Experts of a small language model.
Experts: 32 experts in each of 13 layers, 336 squared ReLU neurons an expert, 2 picks a token, a sigmoid router, a shared expert of 1216 neurons.
Below are experts of layer 3 (counted from 0) of a mixture-of-experts language model. Rows are named router (the router's row for the expert), up (a neuron's input weights, with its number) and show model dimensions 384-511. Each number is 128 + 32 x the weight over its row's rms, rounded and kept within 0 to 255. Numbers have three digits each.
After each expert's rows: a language model's description of what the expert responds to. This comes from a sample of Wikipedia text that the model never trained on.

# expert 17
router:131073109110113179164175167176058111117100168123090177118080097069129160135169141137118166104162104170165116157134105121148122119142136171108089137114164089173081165157110152120155199121137060170107097134106140089116154109103121148083129109090176133156104156081139183100088118153130083124112097157114115150149136104147101106176117163132100134178141127096175135162083142136127084197130
up0:110081059107116071179084137182078148158127175135123130128137074159135138156104141126153154116124087136157107123166164109163159057182194190118161180151163124141098104100118117130104112085153101081141111093132133143061114127131136146145114068090110118138138086100115131085094102119120150141082116181145187078109151115095180206162146154076165180115164070129039197101157156132067143107139
up1:195194090069088118157142167099068101068109144132108159127146183164074121110123151140179133077090142130138141151142066105133149129185154089176101171123113122073151123099084166098135084065142134161155115135089083107085119160160137148141152113142143143068102168073130162107113089171148156119140083099148136152067099135157080150101176133169124171136080143114126059178157139057121131152105
up2:121158153141104171174139103130135141080069181108131144117134144160136107106139125117210103169200104075177102082169096113162174124107137128165118132121100158090099117182197183147158139143129120114099105148121179103120184105092141108134163098101146127107107063099160042115138135168038066113159174153107123107111148152147097126150107146075049107093102104152147108055103088155129059084148
Description: Goal-minute numbers in football match reports such as 83', 77', 90', plus country codes in squad tables (BEL, GRE, ARG) and other table numbers.

# expert 13
router:099181158090114104104152121133052129121093139080157084111074145138150136100124178129134160121156066124131091127141124117092111179156095126167133161094162125112106150159151110146142159114179107077118147171042142110119105129053173178094180131131196119131113147126130081093103155157078102169109167146147131119118170097141143096164075180165038136113085108116182143128159110134085102129138
up0:111100124133150103160113115188094140164125126165167134133131079133093084146070127138196171106096127096162164135184139128128128064105195179134134150139198128111117168108092136114140117084094071109167105086124153144055118094102075179125139090093091137127158111130124144113100076133160133128067155197137159104130198115103200189179135159102156170110145137151059207103115166146083164098127
up1:168185102101094125166152127094119145086141124134094119136123179184097140129126137146150150119076116168170191166122095100113138125192170115134117097108091105079120138108110180125169063057174146134102135116036111089084089149132105161159149097141128140101135111175096173130116092190102128135137082105144107146105138080163067138055185135150139208131119139138112050130174111092090112164113
up2:119132144147074151193166152106112134134108144087153143149115159200147107098131111112155088138180132055149091092177113154177164170102154101110092118126081146117113117149162184134121152157111132117123114145160168130126169139055105154112141120122148121093079093123169083101157131159066105132151186153091162135105107173176072118144141153030058114155117102137143091071079137160131059076149
Description: Table pipes and sports terms in team statistics and rosters, such as Team, DF, football, club, season.

# expert 3
router:084179054154119138190155082141163109080114138139087116130113088144154183101148111134147104139138095126168158129148141096078138131199153195124084134100159146138111200136105125141065185132122100100139132145015154135088147062107126143128135152133141076069057138155194135083152114164097114149115163140127135169178097137095123168130171179122114147132078123100099104187123102166174095155167
up0:130084088140111111148113139149059136191142143157110113146086051142101165125110121140211176088141086124176130152176145104173206073175205167112167197158158140096113107127092135097151130066123077130126109075132124123041112134118096193143137049073104127133138087098121166094137089127162159147082134173143128138123146126104176166173155169119162171116174138175047193154116177143104159095143
up1:172164090067081105119146163093115104091126151107110117096102168158118166142151143112152147104114133094175128142146086074136142151204144116164128156100100107087122148144074184125104101095159120153147085157048085090132114144107102132114131111144128105103134160159117163119090107109156161135155086092122103140143103137135076189105166138189128202142085151115117052152169123085121112157090
up2:128173120133097162146137143143128130080083147078144170124134140184108103133122140163177135138192111066144100067189118124165196119093122101124135190122146183111110109134191194127184115160134131120111104115124132120121163145070129138097163143102164084110093048124177068094153102156082076122130137154099125075098125145148117087185124122073065135128120119144151098076099130196129047081133
Description: Pipe separators in election and filmography tables, plus award and party words such as Best, Nominated, Liberal, Independent, elected.

# expert 25
router:116114144147122185168105140145109134082152182154097219132109121139142138124186127135157112098144134189123132151151123111086095097189167237113166129085108136154080138153108142117117135148142145127122086105108142158104194116075125152156130137165127093107120104155129150120111124155139090113123145129088084096179155106166131095168179123114130142143094141128136151109109148142129118172194
up0:125053100131105101149098138182072164149148123153140147144118086138146100163073118128244132094105131092116123140146134123135169067164170167121151170156202134127129132151096127125177127085107068115133143119156146095139108125130105155135132060097099159158160098143142154136109078104174153133107103177150142106121181132091176167187125156116160175159146135159065158132130181164137134097149
up1:173149102072118081143153151073092099033073174136116111101107141164102172123148120151207138128115107121141143169112083080103127128229179132121138116109094102067131108084078153106165082083164133161122140108066092090114091167150134137139114140111148117136130152167124171132145095171132112124105122103120126134079149128152066151114126140143131221164087135126140099146214130075121130153085
up2:128125121162080179174134131119120171112105164069153118143132149206123128117099126107217107174200136077099080073172133122148184126107166122123108122116086146089095097154150172129144155186099124112097131128120151124134195114129117175149112108139141148164110111079170060129159124163067116113154156144140090108098133145167074137162144147122046122104102101150148104064072130189132052088103
Description: Capitalized category words in award, academic and credit contexts, such as Best, Science, Research, Cinematography, Institute.

# expert 2
router:101103133104125141164173111159087127099097159057111160112117128158149149080179137062157103118106099123158105109134127086119174121162136143106090122156122142154128137112090120153103171075108104120074109132120134134069173149105098140150123100160197047145109128138149100120125102233107123166080134132107122114061162167131129126113096197096075104117139080077118160132113136164135122135201
up0:071087114113148117177156132173101153160104153145098153162067096161104122149104091111189154091095106107117150176146141154151191073126205186130142157122154113139077129124067105089174139079091111115111105106166151088080094133125115126142168070070079157140184095121141171094118071150135160137107089169142114144105163127084186170147067169072175169162155136126081161115115176140110126134153
up1:139188102089068106147148143071134130080136151122088132107112166181080123143168161113184164107122129135145152139127103090117140127202196148144136112128075110112099149149060176091176082038155174164157052106074055124126083129159103133135177115093131140118131177141117155153076080136138126134141094115111107168077171128163113140102150150150137195089106094133162088146164133076103156132073
up2:102163124164111143143160141126150129118093126091154118091117176180111119121148123132173096119195130091121102092166111113112218127103183098116172172085083155092107125125191171140177145190127100141111162117105151122157140106074120135133174150162136106088138115098146046074148117157071062104133161135119124101091132109192098142174152097048059120148105079129188114092096087174144070131144
Description: Wikipedia layout tokens such as == heading markers, line breaks, list dashes, table pipes and infobox field names like Location, Species, Genre.

# expert 21
router:149103109123068150155171180155120148132140172149135124058157154087148146154152163098127091146102149112141166132144161114091177183122140141149116130134127090106146156142144115103110146138197124116070135104083102131103113145117105161119127062133140147114107153112173177112120118176119175180198065130084142080105126108147186194122116144113116092166173139069098108163050105128142140151120
up0:141070116122128088180102135187099172120128100156156133144091108149105157113097132140181169093133125104142140187162136142145180065179185143129145174137154175125107151122105135097152112082108116091104116061138170126077097141118126138113138095087104187182169092111126148091117108142160166148104126179126120095126118158118186215162084153102166166100167168112055227128133162129108162092128
up1:182191103098083119143154141089101133069110170181056123093121178151103146124184160121153158087088103166142168142125076084111160098200167149150114129130066157064095135116099203115167097096213134139170083095051099105094103136172108145100140122127148149133127150114112160095112119149137122156142092142113079130096135130165057157125181137147118216152107131123119060139159111090133140144124
up2:119111153178097150173142136153116132051067186087183189122123151167116101094070123121168079103154114077193099119176120119150184109132176111117118153098102145134104104145175213167122141146108127160096151152090119139130181108081156141120115124118146126124105111134168121110158148168082067066128158154111123132167140153148091114166122111061008087155111125139147128081087097151155081098157
Description: Short word pieces, usually right after the first letter or the opening syllable of a word, such as eb in Hebrews, it in Nitin, ec in anecdotes.

# expert 4
router:101116120173147151116166132149136123100073116134100154113075147072172141077147164125181129094186105149176117103161115131116172120186136154074120141117151138151080130138078137138141135123115101133136143166102109091041108126069113219133077110125184090113111113119171138093101116105122155150098112166114150176082228101124101082200082144146115149111092097116069104193165114144121095168145
up0:115090075117129068177109098169086134165083141140135137110090075198128139145094111131143124103094116084110114134156136144140185030157142197128155158101171159104071126150112164105142141102063079092134107120114136125111128108124117169137153083080093100166142095120128169092083119113122129105075120196162122136116168119102212159141166167089151180158121106124066196125175154157120158126128
up1:176219080042096128153189142077126112090148163100086180137130138169115088079115153148176186117129130144187163130150090078086154179188152141116087101105063150092155116111119180082177103071166131123174116116082095113097096145173105156117159105120148091076133167149113180116103092174144134140147080099092095162092108155187087137106123157136171182144100136135115113121155151086113142139068
up2:135138143185134161142167081146133127115093149097147140117128165170133104070109142108194134155204110100168074117182107109174168128106169135141135149118093186097129137157156198141141132151108116117143140111121173143134148102074122132104131131120147081137115056125172043109151096142058091086108161127102114117096125157154097106160131158067036105092116068140168127093088100155116057115089
Description: Word pieces inside Slavic, South Asian and Central Asian names in sports tables, such as Ljubičić, Prabhakar, Tashkent.

# expert 16
router:117127100069140169191147148166104142111112136106131089089076169106121150098137130147129120160148113146197118123143172073182099131113172160102120164090152110139136142100103160178110149076178114108116145201092112118071162086133123187136154119107157124170064117122145077110102119156144193158168141146146043097056132150210155141115160174111099086129100075099175177133117124157113113091146
up0:084064111111115103170110104209081164175111155181116161123105060140121165095090136146203141102163106115151111156162150142152132101162159162108151154150208142109090142127097138116148147101092077146112130092146188104112113105111114130127160062117123182110141082114146187072076093150160153154075149186132114142084189155089197166203162172087163190120155145133057159123100172166073122123137
up1:148186099090092110200139109112128111086131198153085162101109144182100173143162143115191153099088078145202145123125098093120186161200158142157115148117108087072113121122094167141156096080164119156162104129107079098087077129145134134113145111125188117084104153147156161096108106176130092151138099124147138131086125112162063170139141154170151236131098138109131056160183150079108145139113
up2:124182135148088177184149145143168111081082141099115140117146106209122139114142119126169120135237101070176113116202127110141149119114138099120102118130141167103071110160168145147159139186168113115137120089137181122130153124116127144118133081144154129089100021099177073076147139158086060129126166144107104116142144149183085161157143134084044120156098104133157130070084119175130082093117
Description: Blank lines after lists or tables before a new heading, plus also in See also and website entries.

# expert 26
router:064115108164130112151138147190080132100128192111090094106116141125150179102146129078153140158162126064145112117150158157086142147136149125167139175100129064118141130129120137070116179182190115166119198131105120063130130080127109122074171122148193106129093141135143160108190120131129110133134169117054115160113142157123146102142115207101118143094139142114180138133120103130081055146144
up0:073077071124121077140104136192041124187101187143155118148089085159082128173111122098185162093110131154147106134152150124152141077149176189110145182128140139120129120117106104116176115079117097143129111090135139124086106125168112171133107069107104133141172069112121182095126116121139157182097127180144162140121194126075238155164127149072181183136160133157071188098153141159119160144111
up1:112155110103094097195125089101120128111140176092106141136098158187064118162151145130164173087090139109145155180129090084125125154175166120154144119080076116072118143166100169107141097116158126121138146121105099097121101138121101136119157142127135095087135178158117140124106064169161142117094096140146131126110146106214040175124123132144137184148110121103152074177208130088126126154084
up2:093181137145122137158127130133131112115107114103136148122143124167098140100123113125209091131156130034178107123168140127193136169099115112126116183121096141103089108143172202124154151176094084164120144145134192121136183133060111114113162095111120145095116126103187095094155093169030098123115161141107147079122142140159109118144159147066058148131120105133160108112115096120163033117121
Description: Numbers, units and amounts such as million, km, sq, per hour, percent and table figures, plus pieces of foreign names and transport words like bus, route, Highway.

# expert 5
router:164092146112108150150191215150129107153122133175145191139073102082171134116189129128155191095179155110131070096158115129170129118139129141151101140098081110145116139123094168175109195141124105186085180134162109122081120123087136124149124078115148143079070106102124175108109119132150120148076148129159111130144126120109086162143109181127111163158090142076135149190126122127156144118236
up0:097072121111131096148135138181083137138101149160168173122096083186111133120102142156214152098107119132127125128144138120151125098113192147089136165137129142121081108121121101107154139085122143140150132118133179119092111114137142166169157094085095144136152081094137146117087088131124168111094143183134144159078197154086213193191129190066178159164188127134050165148137143158079122138152
up1:152147078080101074148163114125126132083121168138081128133107136202102126147134096179140131125110124136132152148091109036121127147192178110146128118132079126067102115141128184131114087092157120160149102078085116125100086138120126128149105158149133150107093145141110153062083069172137137126134090122111114102090134120155096130105161145166135200144103153071107097154171154050135149135118
up2:109131124127111155155145120137093164133077155046136155163135131177099100076105132133215119180179137052163112106203141076125180135086149121162123134129078152112125118188184194139154155184142154135101140120114145097129159109058110115117121123139148105129072087100161048086144115147055076112123183141123114077139146128157122096166139141048066108125131103149145136074095105196108061099151
Description: Numbers inside geographic coordinates after degree and minute marks, plus infobox items like Population, chemical formulas, clade entries and place names.

# expert 27
router:147155190115126162186133122134108080090139143129110146003131141076146151090133127157130099092167126157126152131117148091116166155176145139097134172104109188160149116123090106136115170108182131155133126148136138123127148116152159202127167089073163105097109154123172091149144105166099115127196087137153069176113129106117094124143154135116099136119150134143150105102094135127157089108146
up0:118056051114133091140090134180055138165099114162128095126094079166134146148098087140168112154124094144124155153153109118160187089149119161133168168138175149109086123121047137142120135096122090114124102093131180127053108125108123180134162056091114169116127096094122175089085156125140156143096133197161121149135174115108181166164128154122159195108169141152045169099128157155103150100164
up1:152174141086085112184148125103118139056101196133093109066137188178090144072180113138178165094088107125195163165146057103132129121219167146124085133117089141111122143130100176084149075089151122150153141108052066109140097149154138161149191115145153104136116124137118141137110098135106168133146076101134074153083112130190090153066146134163158195139112147127110104152171145095139147128096
up2:128116132184098185145121100148163125106085141090134157131098162201101109074098147115157059124174104052172088098172126072187165152132107111104154147089088150131122132138174159144102134174136125099096124141126132117122195114109140168124150143097128121117127086090180044094123111157052127082141110141138128080096148145168110106147138119078060124118106122145184112071112151150125055120104
Description: Place names after "University of", "New", "in" or "of", such as York, Kansas, Wisconsin, Angeles, plus digits and commas in numeric tables.

# expert 8
router:192151151146108136163137112152143081072134185079097116157076131149118134137130174100167109160166080116150140104093132100100181178151106173091170110135172107145103181170118077098083132152148119094182094152128157130073132133105150168137161101103164082076085135120152143163091136152081134218146138137105124129123074073224149111217120161168134101135135125115147130193131121104108073155135
up0:100100089086135103154151121181054116157107114144160115105155059173103144106099143087213171095107133113141116139170108126135165071138192127129165198156148149115087116134069115119145127053122080140151114100145154100082088122146146117132135055069103142145146087099138138107111121170143157161105127148167121119124133109106176201191143167093183153112184105132067191105106156110078132126106
up1:136195071099112113183167143090160126074124170134070132097105170187105128117163157134148127114112136164183125164152050072091143157198164137159105117112066078072101138136085175097155091083146119141161107134074078131119103154127164145125118106121182146108142152179118160094111081185104111118140114140102120123071097113193078161114156145177114202150108134090156087117170118065118169119073
up2:125167181198127177160152105135131111096108149105136146124120155169093116079103130140206090158170070040139104113189102149160149148104147094115129163112119152107097130188162201125130141169108079131134126144104151115104163119059157132107146141135110127097131080076164022149141138143082121130164185147105120124137166153168077177173116130063050076107128133128164139085114103191118034092119
Description: Middle pieces of personal and team names split into fragments, such as Le-f-kowitz, Gall-ow-ay, Pach-ow-icz, plus name-starting words like Love, Mc, Brown.